{"num_hidden_layers": 12, "moe_layers": [1, 2, 3, 4, 5, 6, 7, 8, 9, 10, 11], "learning_rate": 0.00282, "batch_tokens": [32768, 65536, 98304], "max_steps": 5257}
Below are experts of layer 9 (counted from 0) of a mixture-of-experts language model. Rows are named router (the router's row for the expert) and show model dimensions 0-255. Each number is 128 + 32 x the weight over its row's rms, rounded and kept within 0 to 255. Numbers have three digits each.
Before each expert's rows: "comes before" lists some tokens at least twice as common just after its tokens as in all text. This comes from a sample of Wikipedia text that the model never trained on. Tokens count by the router's weight.

# expert 23
comes before: " ", " the", " The", " was", " In", " he"
router:134180090173153030151186126111145104095083105131060145132097144139158120154165066118159138142147157111121186138092096110115153137083126145129119152099179094138166118122119093108130089169124072075115078150094172122106090125109146144149128109104182091141120164130083089129139109146083143119101173097113091061075193114133178114102115153107120133073114096128068134124163146171155175114117186112176133133076119125103096154130170172140116117173075078105096149125186124077096149129156165145094133178150158098063090128148120156164138117080112145176154095100126150117146109088112097176132123094181156106171123158108145114118102157148098145166094147165127094130137084158134112172094105055158138153129140106138133073079096136140121049110185090121101173168169112120151044207166118

# expert 62
comes before: " |", "0", "1", " /", ")", " |\n"
router:139140124154174033145144129160162107143120139069092115121089095123204164150151097124157137152153157099123124140097129123158134155086121145117156143114101133128131081151134127131110106152148112088105113152079140143103136113134141157166120128132129076157114107144097110113168134118117100103102195148085104102081174078153137098130077136096099143074097126118102148076172145136151165108090183080185109112121125100099088168132175164079118112177083106165089106089255128066127165169166178123078109178094174117062140127149131162151141096101100089151174090109084182116153116098085112175161087135150145109113125129097182094092095123166163164144104149131129099136126121167153112175065095116158177125136152080183113135139114152153141062079129090155215158119121159136160077176173082

# expert 63
comes before: " the", " in", " a", " to", " and", ".\n\n"
router:126192087160147061166153120130136091128096095147078125182105168183160116161182098108169153176114117091136158095123105147139141118129104125163136169113110107135135080163141124144095090144144056123119106137104135146105075160094102143155112111123124089117117110126083114149143114162103148114140137112159090090121156106167132150094063129117155132113129142091078173094158156179119231129072199093170128145107136100086064141135176157147151102167089083117121054077158087090128178176143143145108136186128169113090103126119077117136120126100105098162147112124121187156158098064124111154097125136173172101159115166116136158121050108169091204156083153147148095135210113152127137133128121134185202128156169103138115064095084153151103074074133092144137152132158133145112106198117090

# expert 33
comes before: " |", ";", " |\n", "–", "0", " first"
router:166156111165154060134171164083135069120115079125095126157124094160167134112149098108128175157125122146122159099127083099182182158153097096134108129129107115128160119123125132117129107171140063067142126149088141128128119168081090137126109111114138112169110121109114090145111132146097141091091144061177091108120157108125091099104111134053103155053101083087115072108134155160154185068088190078175151116119154149076144123121148187136098088143090094156101125114196138099064122137126146189118154135111150167083113114156125181140122144103088123140202159082096187172120141140113083181110159096172199102174090124101161142117118101130098147131117131167198103127116107132148120177095097114145183167098084096159161086089116130178096066088167138147151200129166171090170097152126121

# expert 58
comes before: " to", " a", " the", " in", " by", "ed"
router:162230072154151059155185117071170048157130078115095159149116142141170137187143078118167137125152133097144145126124102122124144133131082120127125151096126120127141125092143125113144099147127086089123115163086142118104064144100150118148119092101181059168107114113130076109093099163088141070124182083112100091071187093128147129112102129115129144110136094044091157068159142169179142074092227093183122152054090110110107169147141152126140139152121072140119060124147126112119148143156160129114153173132178120091111133187113161149155131118067165134150099090110102152163107123137129160147164127148183050124124147098157131117105121136144165144105127118130105120129096142161097144133093111153165140160120107175069092103098127152122070090132112137106152173160147109156079210149075

# expert 35
comes before: " ", " |\n", "%", " of", ";", "a"
router:165162121159134049150109154166111125119128083151080144135110128164154159120152112090146144140157110130062158135073074098165125087133062119124167132106144182126162101147105106096145135201115073087075130156115125104082096116107143115173126116096154073112097109145045134108121097135124128098126168097103115075089151098096155137121132146035143162101107157096093158085132161141167160087067188108152091153123126117113124203108163132186122106162076081127098112150185119117074157148147167164098176203140174125053142144142083167168101146131087085162096113114140161155117058118114120173128133118193165118144087151119137141096112139167112177121107124152140117152167108140123146164124081120148134188109115096162111058129123196148095060099133081170131136157161121123158118157169166

# expert 25
comes before: "-", "\n", "|", " Born", "The", " information"
router:105164071170172066110137120109104081082074119100053124178085124132158124130153079120140100132140108095098174137081103105159189127137164174144102117097107136138184123143116124164136119139072104103099107156090127136106148144123120167133094140091142101173105132115146161088123167149097118112136171115134097068072161126157112105144096155112112199107108128071125113117124109139154162140097177093161112135077150123154078142123172132140096123134115126162088110111182090099110141143152199146121156130131132063056107120165117151193167149112068166109172123109116131135127106089101122136182109099194152095118130176062144160145110189157075141127115133133147065128135048133175137110051067129163176091082194095112116085086104158141141065090146073136153154111142140105182084162195103

# expert 5
comes before: ":", "=", "\n", "-", " information", " by"
router:141201108165173074150145114095156080082120151125106142152088078115147142169173064113157104083124103090100186116097137145147182163080126130127134143140096117151157136123133099109117116136101083091136099157107134130077132109114101179144086123071168119126117122136125117039098143124091129105100183104158097046113230148134110141125095143087159170070135121088092128102186152187082189117102168133172094166095130137128070129089179120116124079108116122159107086153196104104128137110141154102113092141173134110084080092161121135176169138101103126116141138087093124112152138113121096117165135106151157101115100184061144135146102168157110193153076136177112132160132071113181151166064109129175120167096137070112112093113144111132116069082132132122148181165125162076149069156162128

# expert 42
comes before: " \"", " ", " of", " The", "ation", "\""
router:141181103147173061164128140107132120121106129127106174141112162153161132174172105099135146122138092064075185123113112119165113145138087144131132122128122092134145126127134136138113065172112056070113118144104133127108071125143126187146121094115158081123096153084081068142153106132102110109107175128111135122133137112154172107105100129110169162097129133145086127126155138176180167125081177115188110150117140070129070113126185163119101091166104137163082088125170132115064152156191218160129205143128161117110125137156072179164135128113084082187135133089127143146135131085054095152148180099180137089165135183087175157098100124159142159131076148193138124141170137157143126156093114078169170137160208119111124071116134132137082058097166114104162139124185116125143116188174110

# expert 22
comes before: "ed", "ing", " the", ":", " a", " in"
router:103222112207162065124155147148119099093116145114118158172103177135177153170183093133144129134103139076115162118114100093110149155123130101113134170131126079129110099141127087092155096138107138072105104134107133146116100160137119166157076081116151097156118131092105119115132149123111116077110164097086121097095176101130145090120118165112125157097139122063084146104128178114145140161092255111194116136126178077119107172131162150154107138151096087123089116114159110089123118117157207140123108152134212100053128082154133134127132125076090134152162115058129117104130112100097075158128158075148126071167124142071114106090084165121117163130126123139111131128137086170143099162094090081143200116116165100157105088099112165169119067079131094135148198148131152117162106210156130

# expert 40
comes before: " ", " |", " (", "|", "^{", " |\n"
router:154169108155150062116153153166151109118125122109072168129070121136163127144150052098128160096174161100098137142106093095162185114113140137081129170130182166124126113116108112095095128165117047118084079115100166109124090158090123174151115164090113078147125124135085101084124193146078124091080153086168069124071195137160108132101116125119144128109153093115056152091133208147121179114063170134178091130105110113135092152075174188133088114104101099160128088119177136109135128106150147140130145137141128110108116153125114175152121125111128176180132115108096157149105110099103109169133123056182141118167073146118143163083108125108136169145102139160117135153175098172152123144102107110118207198156132060161114086077114157116075058091131050138171158167160118129141099133109100

# expert 47
comes before: " ", "-", " the", " The", " United", " It"
router:159201093173124068122161131094143119097122097125112160156085154155157128212150121144151157116145138114122131116122127094165170171130101142120125169145160167163148112151096118141104143185116085108153084151127141100082089154077147142145089152121166090126085164153111121123121125125094115079155146086132149092080161094141108129075122112126105151070099159098104146107141120169144170094113185080178149148069142113131094150138219130103113099155103096129072140139180094106142120119167189161078159188122136107101112165147111137117183157071035134184118105103136150156141097101098110162099148146167189053159097155057118108148100139144134155114113138181135125128154126160121125168084062142195215136075138099142092094083111139154135069107187104148158139180145112101114131164138066

# expert 1
comes before: " the", " a", " that", " he", " it", " be"
router:151169046161162068126178148093125092158102104126092197185113148147167129134148106124145150132134143076102157130097112099128158183134123117091116146153157086131147124128119120139148126134127086054127087168096155124078085178124134189140127125096184100151123144140077128087126139153129111100116147089103082085097171082097156100131114179103131137119103095104125180106163162162163177113132255096181139159110136118125094138140145132115133100142105121099090085155146106102092148139140157138098127207120190100077172137171119156187132088060090141103111083096098172157160100087116103184123122089135150067134118139086116125139130135158102151144083145163151108124145107183118122178087082088146151139117148082151099078062097155127112068093143097133138127133187149087126079193178156

# expert 20
comes before: " of", ",", ".", " in", " and", ".\n\n"
router:142167080183144027117153133140143063107108138113094131120090167152205155168125106110131148117107177079102176121117129065154124145102108142115114162152134088151156086123122115097131128178108072096144097159079132118115092151107151159156131081106149078128113157130089106109135129159110146077105167114099123071089173086151141099099131144095117174107129103110060111088113183201150174115097213073191112144136129099139107184136174175147127127140094113128096104117158104085102140146124235165109158186113137101089086146120098160147138143093079115135118103076121142103105111097110130142132120065201122119146137149097108142139137136188101159155107168139128134146130132139166133137109119109135174110131173067115116093090096155145126067048114115127154189177150139094124079167199094